Below are experts of layer 11 (counted from 0) of a mixture-of-experts language model. Rows are named down (a neuron's output weights, with its number) and show model dimensions 128-255. Each number is 128 + 32 x the weight over its row's rms, rounded and kept within 0 to 255. Numbers have three digits each.
Before each expert's rows: "comes before" lists some tokens at least twice as common just after its tokens as in all text. This comes from a sample of Wikipedia text that the model never trained on. Tokens count by the router's weight.

# expert 3
comes before: ":", " |", "=", "==", " by", "==="
down0:077167101167148104111074149232142136154122112084106069108113143081102117132107119109125114105113230085131077109072125107128074134132104149188151119154102150120076132084147131123127127103100142099145159098125122114123198123083205178139078056131102092162198152094119176121116127102132108114133093110094150114176104161127134122142153127164149255192136170136158089140144078183181162155116
down1:097123139135128139018102141160163133092101099161206096106097051154196141161108116140103087134161143117095168094163112170078093122158096121134161148153068122183123189111121132119098086081133146129125109117138084086161138141088073094104047117122089151139142136177108144117140087124116146175098117183129152130188115093103092141092148117116163091110101107131143109120139116115184211087103
down2:130134106097101088133146103218141127111178166190152155130154182115103145166128112051083197089148145043130161137182146128082114173105107168088081135114160152130103147105096128138116158091139184108154101144138069106134073149104080174179068128108128114134145188125146167144096121181138131141179137083120080187150167181106099182179083097161169110156159023184134123137109089168130072081134
down3:173112183065085145105134127100155147116139121100163104145165154148164124115139176141155102126061147163137104125114109083137076176118160124149197112125107191113141184167148138181160124152137107105139106127164093090143107090135108152142123119133182161165150144162082174148171112138049113174134133100091110116149145134115129129133151088112123143135143103173104179117064125124139089098062
down4:096169127164112126121141118149143142160098156155127200116129144154160132081191105138174142118133128128140076055165148072140167123156165025132148185119160068111120055131173096064117073076184096139113185134060155102169147126177197128116113114087130171111121137141071051090162172128169054141019184089146143098117103177125085133098095139143105205119162120082093150149158105145131118153171
down5:170140149132189043092091131125180093100130151108107163124111110131152168129138072096146126080097093184082107079103112088074120123089168144128120118130137122181106106153056153208149102152195090138141079035130099153108087111119070101151112118090116077127152133107176142112116157131139138176160144056103149136194160122155117117134145148128116095127125162126102161096161189145140130098074
down6:139153123094116151115175102116127126165076156102164178127129096130099164175136161166148118097142175108190122111142087091105140135155147182113156112145035133123178144107175150149139181111129104161108145114149174113107122139114144128108138213155131133152201102099148162125182108132180093159133116089110170124123152132091087144139079134151140090067098102131064097120149096139137141115131
down7:152066136186210067062164154096136110134105171155108162124150100198134153141114170121139062139135150104120191150096120118207139164099144093079176123113114170116138165158122126142156131059054172190165092192112132139134111176129093176084128142134121127154175126138132123145176151160114147133091131108141125120169096166103119137058163159138143129180096130119122150167154082176188143142097
down8:150206103112148120157120115121132122203164108152111101134145118123150128138131068164072118124099072164152123127131150146190111112143141155161101100187127096094086162180151148162093106102055101161150128111136099117069076044101085135136131130113115121230113143084154149096072158081086092145163065105105168137177116107082143117135113125083108133157152120168085169216120108136165128100159
down9:127190112121140097132112144124119121147131134133112057140133131130147203123060178149137085139104139113132093150127118152134140107154112173126196162128133136067194165104124116178052104186086173176150148161161150186113154187102134130155075090132141096130139158137133122153132118118089084066140129130140097066147092106082082062154081130072106135168132149111123120155098034113149133085107
down10:140148108141120139204159133115133132084158104164083100135085163124168148151122119080153133166137116121093088066154148107103114120119127116122145148137155139144064167126119165142158144137204134137114121093150107160112133103155131166110095068132160185091112119145100092150119158129146130070133081128146164139076099106158174157104157122127091138080021134190127111208178143112123123100124
down11:133098121118121169047136153118121077093133134126123049140149116137113181161116118138131115151129119087057152137116040156093138141072099065155055138150137091130154111109152113141061133067092081154050088079101115105105151143137116123082121179114121187094092141072104157102129168110104129203126189150137156110122123101068104086130071113140153090137176207117175140137114133192095099092149
down12:053157136059104171082106115107151152130131060099129064120175077165115167125121168113206102123162099083163125085101132147147127172121097124155121120091150150163141073106100184162155109133133119158148071136118127167119109153084163086148131074121169072097163139116182098133145127164146118117129112102196197137148109096087149130104118119103055118118128136146108104103125111180132140153126
down13:154149096066093135116102098139113099118128115131126083164176114174133116151093189111143117139120111094131118128104142113095128166119140125113126112082119115102069085130167170131045108103095112150118159137125105141171128133167144099101186099115121133111166158160111132175102129147069148169121088096108118031106154132151103090153088170079122154094112142123107171139088187087140144134119
down14:096119078149160191196125140141065093146113128166064131124158100123134164138135154064117117135123118191124043085094115180203171141112128183130102118116131200115133109143139132142150141134108120182180152055122128141145131185145094127139113097135152099131148102099099182153124114148068122110092077195151103091153138119149126104082155079090087070145183147127118110119116098124152120125135
down15:126124129092146127165082142183134114105119153116105196167116191166148165107103098130167166196149161085116141165134115126123105165169131130114089191155138089131130078128134136138188207147124160126157120131163176149153154125115122054126105081139117123135131139114099086086063101097101153085109039104141149106165074127105160086122112097082125134159110108093171108116127132117130164106089
down16:116174128127123152158092123105157130211180078120159109083167102099147138133088082118117171118177133160101154146080120134146078132134166108129127170085125175153075158094145186117079041139117100086050140172074145097036146144152151159117100111148110142109109106177150148135135142110123110166095145132180109154133122090187102093116156148048149192193155098142043126164081186076116114112187
down17:111147120108134096124141104136170086140174172101172136126147138102094150137069143110090123125058255059177144208126124126150227113108116099121135136124111096150126142110139122116097194130095108083171091109125124151120162208154058133117143149141159100167140167122105128134115126149134117136166110129160177141157126088079105077140183117117095079113126130125115131162212102162113170109157
down18:117110067117121129182087100170136158149068172130065100071125148136116144097077122113138111123156123179132126108104132204108107103142152172161148115112160145129195096108137132065178096098168138136098131126194085129101163127142150148095164112140072078132164109127178130100151169112091151166089140148106131178167106056112064109078186182128095142143128102147163155128140140059098100133116
down19:123106163125142106160123154173082138124093171073071086124182138134159163197155181096137133123083059079079154125123166092150171151125147091150183122140136101155075089126115125103097118117167107218112129129174105078162095153124115064141122145174195209114128158148140127073081120134104143128155142140072137190092158156110105100092139098128106181160155127194101088122172073124128149090092
down20:080174140128120081131127103117112110126140084153112121148151117108190167126078139177128179093108071083084106111087157046124119111090177112150112163233165113071116115081169102133092121148087130167160117112092141105107109145203138105110105140185098131092152119144146092118168150111129131147137169090171128011134136118132112161097123101110144112156128120080145132082158085066146123141120
down21:139164117196150146141161143122069089112102201111090165142145143075089102079103142109168166093108149093140099071073120149133142197127170119165091135145147107176172205088081093110162117183137135118065137095105120124148166132090116083172136125054137152128197170116208085182156124138062166164151196078085140163141118080159142143194165143102128092080142140086095127141185128133161207125131
down22:128101175099090191142098108139166117144043142132106141137148085166142131147099146165078174122079114125109157099123093126097139141074128122137171119144039096149116142116099136131132168111141190118070146100147120103120147120136107127100125143133114096177113150077115095123160142114078147106132158088130104147155139143101144079132123150133111128106126088107093122124062147155089143077187
down23:180098089164105106051111171060145123188083113143095109149193130084118104098156095111071194184141105166080140084202098143119136171088131131051164158154108164135135148123077119084146085148147136062170105122098151152124141094158126117090178183113071106125177125080130130145144056122117156109160150138106129139135134092121114122122127121080157149130159138087093119115125137113169110163132
down24:158115101154189170160083134102149151104109129112113134118167061105196091138148137104158118137115121109129131152145118160089172069120118142182147133149142144141160180095163111132112083112159131080117128102133081121109130132138141087142173182143126139095114094094151093172134180181089126170125162170111124146167142069135131125143098102170083120000092132122177099136120112143144084154152
down25:121234053105121155141159142116109118128104083155106075116164140180117141174085151098126145153190127112112092160134092135124104088144127190102124181168096118113104188143110146130122175098065164160109076141163156107135089133121119156060119091163116119125096069104110208133151105146103098157174141173118151130149099142124150081139107149206066039118112089090063164092171122135084140148083
down26:174102105108124095139095113116125146120135104153118122165099155142084165129060097170142117141138077091168125122116063146125071101147128097176153071144086193096124179136147132210151107127117101147121196099185090137128110133148066102142091139143187133112162158122201126109088083213134166171157163171157159136155090149161131091105144140163161142217189109170156134156133112131107152142107
down27:126065182095120140131134127179124115114138086219109148156138185117110166140148145105169099118072118101075082161133135138205196132174140102133107114154185084144072155113111105112108132139117110112085178101073136081062129186125121160101067074120148103116172164178089083153092157110183112133142117168184125100134107128149126148174097117112124151156152129122093163119171158164151128082116
down28:186120093199143164148110100132147094153166083130141135077159151132162106101095121139168097115108112099157192110112119187105136092120139139141148176097098139158115074107168117113061119147090136098122129179103142118089128196177170108078146143109116164196104096081098118103116132122140105061114132122172125119148104143121117168108119099132095142069127153111118064204086069157129124192131
down29:083158152147121135094146109116100116055092102122134110153099035146176171135127101124113128123154132045072085109115152127070142143122127221114118137144094143073177121114139144102130157087126101151156054110150088132110164154116117106146106085147111042120129102133101116105065111119103131149174165106188105098113122157134158146139098107172146108110142137107125130082111141091205130147107
down30:163125140168165141162066134179063124128151107137134149109110136109155068166092134160186128132132125078182172161116147080135134048157142099107079215084100130123204068143126118144133121094183135109096136100135160137118124111114118130108104129169107136146117126143130157144128102116133145110134085133115126143106133088110142094108111163106136119153130130109098107152167131131118156136177
down31:137136157134088115103141135154146120131088124138104148156074095146151115106084140111165117122169097117122056121112117134203181151086147100075134135059109093055189098138135096103115123144092097142140134115140062110188107150104091149166127094160103114119124135137148131221183144170109094163119068083109112134089103171141180145077104147102076125150170136129081159115097110076154108084130
down32:112161132151135080075089075108207166134112068133151061197131169127166155165170088126155107147111157179129155136094078076104102127159132106079144113085122149140100160137162087128121096115157138119187117142147120176124102092135121161184133080147151164129126181096191121120105127162104098073139099179110169141155141151138115137121099085156191127192126107142095176117086156135130128147095
down33:165121096088102127138149121142114128104079102149076135129115143112124096095150158116158079127064203160167066106128199110091179116147115147124161148112116057142178114220107157167116116072107180136125166109105180147113045110142153140109228135099169125137139152126113104116174098164145066187149134152139114074119119103144113129092071135145162108129158154128107128121125124155138166127071
down34:115149138213092143144131123135127169174151132153116160110156114121090155110121175164127130154125136118100157109144186163105108103169182135150124112149105114134146149142135056111087144126104070119127100150109100073142080148072128101138152129075132077109081133043131074148108125164109129153137147166151147156149103117129095114125106162096109097112109114116119157094117176134149119131149

# expert 2
comes before: "\n", "°", "%", "5", "2", " The"
down0:163143148104127167167103109094123185198145085144162148114125171102123101087068154127111117160153134098111150198163188113168160174111151087141177132132142096169137158093131125135114155131138106095167156110223076145097157075063136144136166089155135094116056098146162042169163122087167143082154055153155145113093103143163155089065169103089124048083143111156111101136132172164127153183120
down1:128136128048090159114083125180141139119138158130096064167099098105152136104098159160113114201130127136133176089114061122105151077137170142079144132114153161118153092065116109149137136145143088170122116076136103086113172122057076066150056110107204139081153128173096167125121191195134070126127096142135171090078155118140138142152119115059115109128110124134170157163156124127150094096138
down2:119114170135110051178096155119124126174112090134149133189056113083161106132102119088119128202134072090104096136096161162081159095108150142045100114163144145064127114064108180122081078138133077122145123150144104167159146176148085111104106118089141137139149203126119146133181166079133100137099138113152139115131112113107108115152205186108103152137079111080128127152196158134139112113072
down3:122103120157151112039128118157103118140156168147106175133054109115164173122123141083141124106152101154123105103151069125084153124141126116083138134110164115112138122098075119135101074120107076078125110129074159149124193168094171111189101168114144146154097098124160143186113103153057138120151125120141112154151134134215128141125145117083126142116114115076061143135120120134123124142147
down4:113118119134112153062062076138107175204074130165070154108106163108144156146140127115154088158094111181165128114128114085107081119123154070098069125141162124131163126147158083111164166123145083149184150122170071179135190072097097134136143116089125073120144144122171178172153099159085122179142118129125137179126201121192096122145160097100176091146115039153100131116132143162147205103117
down5:129182138135148157112084115113069141154132082105119087098107121129141096119178162169078112071135130159183148105174091101175121163128160141103161166139098141047186163181137133146107145107170151124102083158116108179101091137178101147144129100114135122160083167087120109054126136116132137106098107131125188119091113143182132097135164119145107126101136163153102140131186118113139087130111
down6:092069134137123116116093066113155159104142145117154134134098078118123147090150118141072129108107101117169168076162095093183056132082145093092095135158119116138065136153118127143097087127048109099126140097106072058092092116194148135137096128152155087143098117110137134166134123109090156181132156112111114123170155111144149177071119112137153154126152150107101152101091139131147106133118
down7:125122117090066204128169104152160160109173099111120158155049085121133100179149142144124098190127131102170121161135117057129064125072052103165121100127148128121178097114138147181161176186099169079125143128130149144176155084069090156123133144150094126074192089160112090188138107113142121086125146140056128078111099105074145115059109142118104135151126147054143145172112179115069153099137
down8:078148154203095107117135132164156137122096102099136053106096136129166134131108105116164143074115137118134139103162113137114131079117139096110094141121086091131125090114145115140137166156152162062051124150126146158152104098169145153149145101080089073081130084149151130140080108126174132120105139156126204099131098109082163149115129121101132127156140119130194149119156123108141060155186
down9:153131069197157160182146134174115132108122148122069055150152107086158127156183110187169147141106121098125147090073190079167088158043082110087130132121163163158115083142116127122188066136131040121128111153076145149164067150076116155062101224161081139160160165127161121154115128128153177146134124132172089139120184181141134097119129146115130138130153137085145185125108113191123153098128
down10:147090121108098141108151128088175117151093077132133099155121141147128134139128171099086086204113090057195159076157132181065148203113124124118129096118103109184115142187133160088094117114095078113095100137137175138123111122089092136215145127154140076120164208107134158162127120133090101129116115082136107128187163165110102110092062153068141108096133099069143166042104113104157102162179
down11:103127120090142126187122127120132125073118108172192061113131153141170124121125177105154140162167160132082166098092134195175108201154148109090092134159147112157135148095115132111126126068075184140090133114100093109084149084190145102139123126075095108091151181130112168078081154159146106135093125166051118119122080181127159090196154078128107025197120144183187134169156179119192126171130
down12:150091117189130126137116158125140160137109115177143101092128182092126127128161122118124078144133158142153175097152165147171177063163130139125138142058098163155149207099100085151123109104176071085066164100170104121108107147113141127121154158130076107057131150193097091170168073115145141133137123147078114148169093099151107110094155118045150127102163076087184151173069117099156169128120
down13:122117157174132143128189149112143129164138167134119151126126153138149174163125120131130100155115120136156088132182122126107067147165118157127176101132135104111106126120193136173102101172207121171149121148116138086151161127152114092093146105077145142100136125109087138106073102117144078106129097172185154140097122080126132140126113153121111153100144120084178142126151136168073166152178
down14:132128138128141121168120085116097118128146122130176097107111109094099127111169135162098160173144175148058125104139150083144125134130116099132131165162140167132128126108136081111120077084090136145148115118110145182143073164103119117134118201155124148101131050191104148116159118098123104036137104126092162109149151149075104152161106128088089108122100157158123085114171140145139031115111
down15:117105152096153195174110168186107180102117082121093141198120127145091146126171081118185140130109106111124170054108129102134142120158198140146102089151133109115074171135141104090095097134132141137141145134135130144145104103162151141126124094106121127080165142104114139116172069056091099096112170141169101125142066105183097089124163129104178128096071162153124134186146068156137131165089
down16:150083131156119149086135129160162149137150095173140096184111169120127178067150031195104202188124166152162079112133148127158124069102133090116194127140126114120114123064140190135099140142174118075133124153181095130092055150099125100097130138127108130167188134067094165148104050110154087147125148083077143141081108061181103147184089134172123139097121130116119136076144120147061139187120
down17:146084029070061125115182072128138069106096151153087104125140154147111128123185120134161103111149162078158115089201151141101209108123121067130125165088135138090105130069090114102085135167145122114179152091151101133124140078134129160100109060161161129083138146134119156134141143121146122134152142153124102132177143147125160182161126110133105149118081234120141091179119139110107067147096
down18:093080150134096166126164103211139128153109150099139096140122135151126162084144129106156109182120158131112103073111161138114160079112107109133119093102148115148089176177109169102115175136124103100154110175124169106180116233139136101154139109103174094171082099131148157107076086140122136145100152085160169087164120118122103116186166151101101113167161128166134060136150129153085135171110
down19:120198102094158100113088139141067146152080147160158127100169153125117111082128126112112112093071120111111099091129110132160163113147070143118110196107124127142126159114104141089133109153133169169072097113086129136197146120159190101167145118093153147089125111087103108138108160097115165185157128127084095154088155094049194112093081125104103070144161170073140124112078110130091122140150
down20:185127125153108188144170057135147143087121160193170126118139127122150148100098133136150134107157153135141114149069147154097185139158193160173113172136098126153081132098152127170099096148094105058137101130117091093081151128088105177178110121155121098139097115163115157123150149103134157061113208082171169133114144100127087178133082147148122099174099106090152184130103197154118137115118
down21:119098142132120184124078079174077108114108070127086118186099108128165143045134091138192137133074144097060124116123074132111128130091100153113139132199178100136105192183104107134112154137152046126172114171099140131166140113107135159181154180161162141105123063111156131059108157103171168125099080092171172106097192098112130124186094157198106091090154163121132133089114158155109149077150
down22:109219157122098131139105155159148162149092054170147097115172166156108095144110182120140141067081078102062156097154192148101196119137106152169069113065133154165153139117169134077143191112114107118138192140106162119187158156140112153104141164062107155117124177127112147159078193107122168088108181085116112073184106132109136082161121140106155074192173133115085161145175165140085152103106
down23:157155078149155157122084112108205067105060136176172143143143119069133175072085092128122078162149156159087183154168117193111062089108084146133139062096142123107076180115100139146128127118142118143168149118137137100136201058129114181126112088142125128177144089129133088130119139123085116056105106168132115171118131133188138160136147139156092154140152143113079093147131136131202121099066
down24:113165141164133119117113130154082085109101147137103107158096153122105134128115150064114183138122161118110115124153186120088126110174152134106096137147175097128121083097168107138166157125113124124204139167121150160127140188094164122090099120135138121075113097097137107139163115069168039074106108116188139213140121104108124151180175114175138108123147148126095191146115145139142147125139
down25:144105062117125157160097103162162125130145151126120147125132076082096141142139134153068058182096123173111147139100109150098158143090082193112155118065111187124136188130109123129135145110103150106121170103101144095160080147119109161153111114107132120149087176158139065157157136220067132138107178120064123043102161132133190155144096089080154124194070131106173136047105123100138078150047
down26:149103177166134149196164109120152097144121098120163099059122113118161189112153144081158122097120175146207084130066171158125151140112128118107125088102102193101122116062082144135144164136131122161141139057101120111120148144117147102126129127131083110171123165151111104149121121128121116163150076106046125188126147065138057135070092114074092157138096195132097135175118168122133062113142
down27:096098166153150170145123111099109143141135099106051187103131217093137152064142112080132164158130190124170137102179172125126157088092133079148058144075099129146100142150074084098119167105098139134171114090131130153138170083117178132103113156093135151161101217117063135137154157153154140117120116130109131093090051135126082137122131125109084096153151072111140125024130197124113153078089
down28:116138114125082118166056126105179096146161131101128097087081109202154141092155143148196146171179159117127139086147137160115147160102144123170128166117116091170131068180150154195074099116158155149130110127154113163131120157108144105112169137122177146211149109088123120138133124131126093142103066150121119124142111156168119123088154126202202103108104113168191147129144130148129116123132
down29:157137156106140171199142133109101152088121174119137134180101132117131133129132102103098142149074082081131134157126094137128094157098126112125113132109110132090132129176119108089125089032132105161115139124144139134111159141142171085155113132134128089172115093066114151068168143033115106151074145119060145078135176164120087140148121089123150120082093123104118110115062172226143122100181
down30:163179139130133105057138153140172180098097071124175179172175088097121140106104159150205143137103146126098096114128123155167100115170086073091203139130136047141163117133121087169064123165137153127106083112150096086179073172119099080110125102213110127187142138176123163140130138152167127131117135095149062153174169080076152077106137067123088166137116149156129140139139138098133146106097
down31:101133155122148147154051098124104172148130114133115176106174136151085154141104145142118134119130162186174189105166142112101153117116076075106124089126127147199123166206098112090174202150036121103138116172148105125125126128079119142211157164087193139148100129126111175117115142168219160112142175122163089106133150132120116139149088164152057140119095208153123157075105145141140123107124
down32:195110179146144076108103051092177095136154085109169118090112083147162113132148094115129102134175126107164150128124109084126117072105112131115108088080128129148126141090110166178125170162129135161160118109093102119139131132164082157126073091129136150159135113107118037124130183128108155117094100169071111210122103048162147149163099112078105098162124110149096119100118194126093068153085
down33:106112129116170166139148114142115090091113190067176156110096117116080202202112135168161123169070121149213121090095177103121127155136157142097101160162170137143135121089119120094114130165085149087128167137126108103091159071132122147131157100139089085070201171116134106126062102111089132116114112151158136044131068123093115117102132113159147126153147118136154164120148152140138066166134
down34:117113106144173088096162154146101071080139127128232111111099104083115155138137122099094169185064140109171102168186141090120152123166114128166127090094102133130145116062122109122125089106107137116150109123107153115102198153152160110100123197064144119131116110107086115149103064111147057144157151107154114142103158084097101200127092107116142093105107134061134055141119122058139136125163

# expert 0
comes before: " the", " a", " be", " an", " his", " not"
down0:121170097104128125144097105151110151134102103123093147065165063150050175111153171153159176136171195094114177137097136124172123205177106166158136189094146156161115102148062163121128102151124100122147123168160070114094090122157107126152194168117097176156118159110062099145110139118056170085133153102171119118098051085147139140185127112150172146134102158148151130134202119080141151125159
down1:120117104154128191109132072146092164181125106148194122150140146124214132096111085096118197109109091147118129137058168110133121150070137099130136120158100119101164125144120161145089090102128108147139085101126110108115117123161148094084084107122084142093180050131056108144106085132151118163214160143137168163127170138150122104132108121151099099126185170147165066145143129134122070116109
down2:056096160200098121115107145092113142116135052153094189127088152132214141134089124134123181156148066090103111108102187163110104152096161108138179110094178110092064141150149144148099104081175137133188159096180119083115116094160114101091125132127120127124154130123124098151137125135076071125131142154192106109161132097145110084122113116213153119171084131129141079110129139091189183140147
down3:128081104103181134132109129131137129094107111092110170117120095105106107107141127122150144159124141097148094140135189168162100123164140049142110060117185094157129109082139107075149161176163120139194130104138107120143132078162116103178121136146089092132122118200157160126134141123106157122139133044120071143179098089128089172157131093126089161121125150171094149142112122116126128163061
down4:098104093126110151134144156100130140095118111153052118097156147144120113109125171151088187071132146059117135150215140133099173127146174117122157137097155136150134164209119099130171123120106106029135088076165118098082157122150094125133159134127089166154152081201153143148156128127089132116064145107121100106101080095100143175190110160177113114183128139072164142113081049150129121156177
down5:081091131162144121164130178151155152130148132169129136124106114117136114129085119134120161117107092147158031098169127089135128136123166152108117107110127155126123090138131169115059162113076139104121132127169108108098114067116118114087120091161152153104111110171128150175145157115150121156130108144121175109154124059102138126102162133157142202133105126053100087166072084126108114134107
down6:116087106145116209143175131077099169126132132126095114184124150184147149131114134164112180091185188175174141159100070129088120113160158067171139144155154142126165148138121063112101125130160077133130084146188099108162063121149113088173109183103178161156160184188106127177092177112165162130113137180137122170149077179127100110109118125078153188173120135092142063096107128147113164180123
down7:137134107105139108082105061122137147130162062088106108199139102138076143138141152148136101162176125157137103115121071084104204111182096176188178152135103053100147142120072138178111169114138126110126154133210141150138146091171130127111065085172137201165123161116130059156098123093105146114115182153140131127083158126114163097115163178161166207110111161137080118139130160134137123149167
down8:211130162116100146130142115128125120075138160138102158078147112088120086138121139161167153124147175131138144130141099082115119128118151143074157139114124093160112097203162105148151124109133162125132103117157183099084098076145063148144127168072110097142153106176187143067084082141091065138211163094178079189111100087101123119061087094100060150112146161123123147145123177157126100143089
down9:175199117096178162096119121141103125134110092154117158110118153156132151205133132160108144179156103143159154102115184183104117119130181144114063105109168152132168184106143116109094239071142159147137157175052094164106161096148155132073140096122114130119076161123106104132117123077065136085136136125136130110102093105102109094076156133174139052127171140098142171170085093076153173149159
down10:170133122116147106130052133158105140113123152145082198107127056088111113167152048176125185047141124129153093095170149094128094159129128129117062143091147153115099135112166107106121104115165134154213189115125141151137093125159125145147180129154086123162160082106107108129164151132121157143143157162089111139101134115090165097107136111106168119148161105054131124134097109101127123124119
down11:087157146105122134144123111123099184166143182167161097141137105071128180177139094153123084076119097105145135104169159122141156123185086073108123093044120126109090186101129123188111132144123090088131172101105158113090135086157168147155149081131119212161172194162148117100122150115143121161106153115134159134096168118126166136129117166106102136103146116112073179127195134186132137145138
down12:178096098147093105107113117145110124163104078093161166125187195090125096088118152117113112105120134183119119118155071159081146106149143121072050128174125185130162145094143161068131070068114154106151142145107127123031104169093179212138135112122139141134149131085074189086149081065119100141143152124141144118142126115112129059120120079190128146133127158152180149136121209193167106123104
down13:128132111109134143093134181114136134195150099166120118159088175172139154089129123116066160116146146196153142185148172136132121158099171082138172092160105100110097121093081129129170150136141133181129120116149159123129146138170139196129179091130113170139179217116112119124136134130111125133151132135148104146082116139137191072144139120088125094117114101155143144112125190191196081173147
down14:138130163121139145179177187186133130153183087140142176133116155123151118163102134091102082141116165137161085077126150075145104142105078126112153159151126112136205092153148139110099142141110153124141121157174157136165112169099098124118165102088108140110093172147161156155148099113098080113085115161092086072142137086110150074119123155085058115097143184118210081102151127118136137114098
down15:142071128126141141097133102185173099159088102136112110107123127118161122140110181121147140112143132190096124106158087147095151127097060107087120120102086121183083127089164142102155114101177118195152123083113076163154082096111082126092228106115095121211120088122154110092155108150100152145121095161107160189169098119111083154131147140163108097152108144189150133129161098152176087094144
down16:126085091139069156086128155132134107109163056130159164122116074163101135086094095060146138165132107096199074128098105156109043108107146130052099131070208176107146102125126117159151127071108099159116133164103076153104119104088134145134091085129079098153141149142132124138102118151106067111129115123146148144177110136108097136149159154152101116152104127175156170095090152129107102212129
down17:100184114173178125194197116188169199145099071080108172037133120063154084163147137096152105116086090098180121147190177079144092182098112060152080151103126102105161124154137183146117120115154129149154147158127133111156078119097165144174120151109089087151157130085099121143100126135210095145112133070137085125132127120127130171143092103143105108165149124098162144065117142136087106072157
down18:103033105113120118116133121146101148109130141160162126116112098084135144072102121129103131101091080129135180084109134138105087166145114105143121114170139087100141150141130158130154167139141148122095156069143111163090122134191141123105107082125114111090131115082145123122109155096174112096097113141104172186159100083192083088092122113096115136145080132164160140152125113183102180193127
down19:141138121125129180102215155143145091168138067109134164107120133117162156160141165089188128108147124126167117110099086125134127133104114165100102134102148133115121126154187102176169104152059141202173142153108100131123171143150101157162166150135139084157131128136132118130173142181139139150090124158117191147141094127168123155199124075123079089177130104132086088149121145098124127133107
down20:199101135111201120149083109112137153187162115169165091141100168081058091144068118116113180077154148137121093061111101081144136091117155105164115152128122098093115117066140169171160019138132155087118136090121110130131133106089099163142060153125120171158133123087105176130085055136089107076107118137121134099172137096076133126121124125127117103097170108187159136103096157132154134126075
down21:149091072110114135134101127221089128086133156152112075106155164139118137098136085084181163151170172150078063152148112157118139133093045144074177110118129108122104116150141198093125137144153131107169114156086100112142155104087158164118113070140118098077115107134155106128166109167130139102115112119136060141156127134171116103175074147193130125175163088122129124119083144161171060071129
down22:112119116060163116092104157177153106162111122133188124106128144136145079121162131176197158164052160143150155143165145119144114162043153128109096089167160057126097134120111135114194141103086127097112158127161170123138146116099121080113092170115140079079103100126144132121087084155156135126151145173130118150147114146067131089143158186122075107099079126162101118192174102173117097140157
down23:152117080149127158105158167089117066119136119187110185123122111093068174075131204103118125102166138110072100105122086079193096142155164126145121127125060110138116137170176181107135063116122106154112089117080142140127111146140113088113124137122113129082155207124157117142161145153065093089124172166075149123152120131113125147110068127105120201104108144151074193076067128117128094142031
down24:125148114144123133147111114136127113182096107123106101118157105153140160107207122146153130096176125100186108132161177147161144151162110121149114153146102142068113118121123149117086124134176147122176110121149103137101159132148108075184154075126139182130192150118105092164140111135173086095114067134156174219109149171117113135212085139081061153120149153177079084137146084224129103133120
down25:107139130130088167099080128126170090128127155133128145180169106104083099129182075123111186053130099166157171124175164087104141125096120154162174061159199119088042163163071050112122169120121082110115099108113108131064142105145142135131131125149129115135167077060145146079134092117183160078109134124135118188134164174098213153119098132095129142121107105099159111143121159158088097131121
down26:147153047113134082154168153084117169142171097135105136088097102100127122139081082146139101110149088091142182119095086103065073161097147107135135143093164139102074121116117119126179163137160091130133131163104123144105169130157167130144157159154080127165100113151125117115128131127201078145149140128108113166111149128145111175125109103150100110107185165099110127096179112152130042196173
down27:132136106122140131133128142191100151147120115178146121148134088139117119190086160119180086112099143103072105123120118096123169147091102083102115150089160141066142107150135145144092120130131150031165155183133138146134125180154159075130152138150084097118084094151113129154157147072175116085077148080099128171090093145148141151135148165157108068119158103098154053118073149064146118174120
down28:114189132166116130114141136178099155115157149159139164133086086128132083202165149108129090117169145102124042133102121140148118145104091110191124147153132102105093070122149143146119138109157140120137108169111129170117109147096131112118119187135101174137091154157089145093145163101092069122109119122143126140145118100159176118147196120121144079124117109048191152103098117185157125143077
down29:112092140131171092138091113162104127146133147200161105157143154163150147098111161126136099112171158039108168070125125102148116129086102121179110188147130144155113149136147168117108099121118165093161116117059162113184158138116091128061112114103079068070086195114100168124117087128146115161111162191135166131187083146120118147147115094166160145165099138121154189118152141176130075119150
down30:131163103165132092118197121156144158098076144133142123083108126163137132167127121126150063097094097079098166094086045096081120114158186142144106127060110104146109146141131176142045164113139079165177094150163104129172123131148136136104152132227119078132125170134159149125127142124127091150093087173131110104085098142112080135104163124071122131114151108143147140131112102071093088102134
down31:074154175145124104166091137111134183128109152132121131117108167114127103120109113155096110164142143097147124037170193128129167111119149171109117149155171139166145116100168133126161135103145134186173091124104158107071125125154170110115100129144113095162100104112165124172061118132170169156130108066140114094132150146155154047117125159158165154128136111161082136157107037129147159147146
down32:165082114115131100161108157116157174185105110132152105125128179181139095093139195154137110104107127109176077082166118085127082098183092166157121128055129139064156152140210147151140134088166115160109080168162072141152130138099170192133120114157163129092130065111188138139115158160109146079103110094109150164081116143151115101176156143118034134127136119123186101140152135085162129151128
down33:162110135123055101164093073097164113150111141165136019147184186118154113106173132100088091161165110135148204141087143091111136112142125142108113095113122137128122121134114122144146140127189079094140097116155137093116116183112105098183148110061139130116138053132176127118127142183117133156113093113137149096173143166163109106151121098156088144125127134118174167126100112171222094158177
down34:129134156079133132178068136113149086068163051081152083110111089133043152102133091150180121131110146105118081082095117114139135116057154134145122111157090135155106167073210115167131111089118115187185105138148115063120150107158128098139113117130115132089061108132156124118128085124192073118144117132119063093174103118098142125169126105108128097135164137179105102119130169066157106175110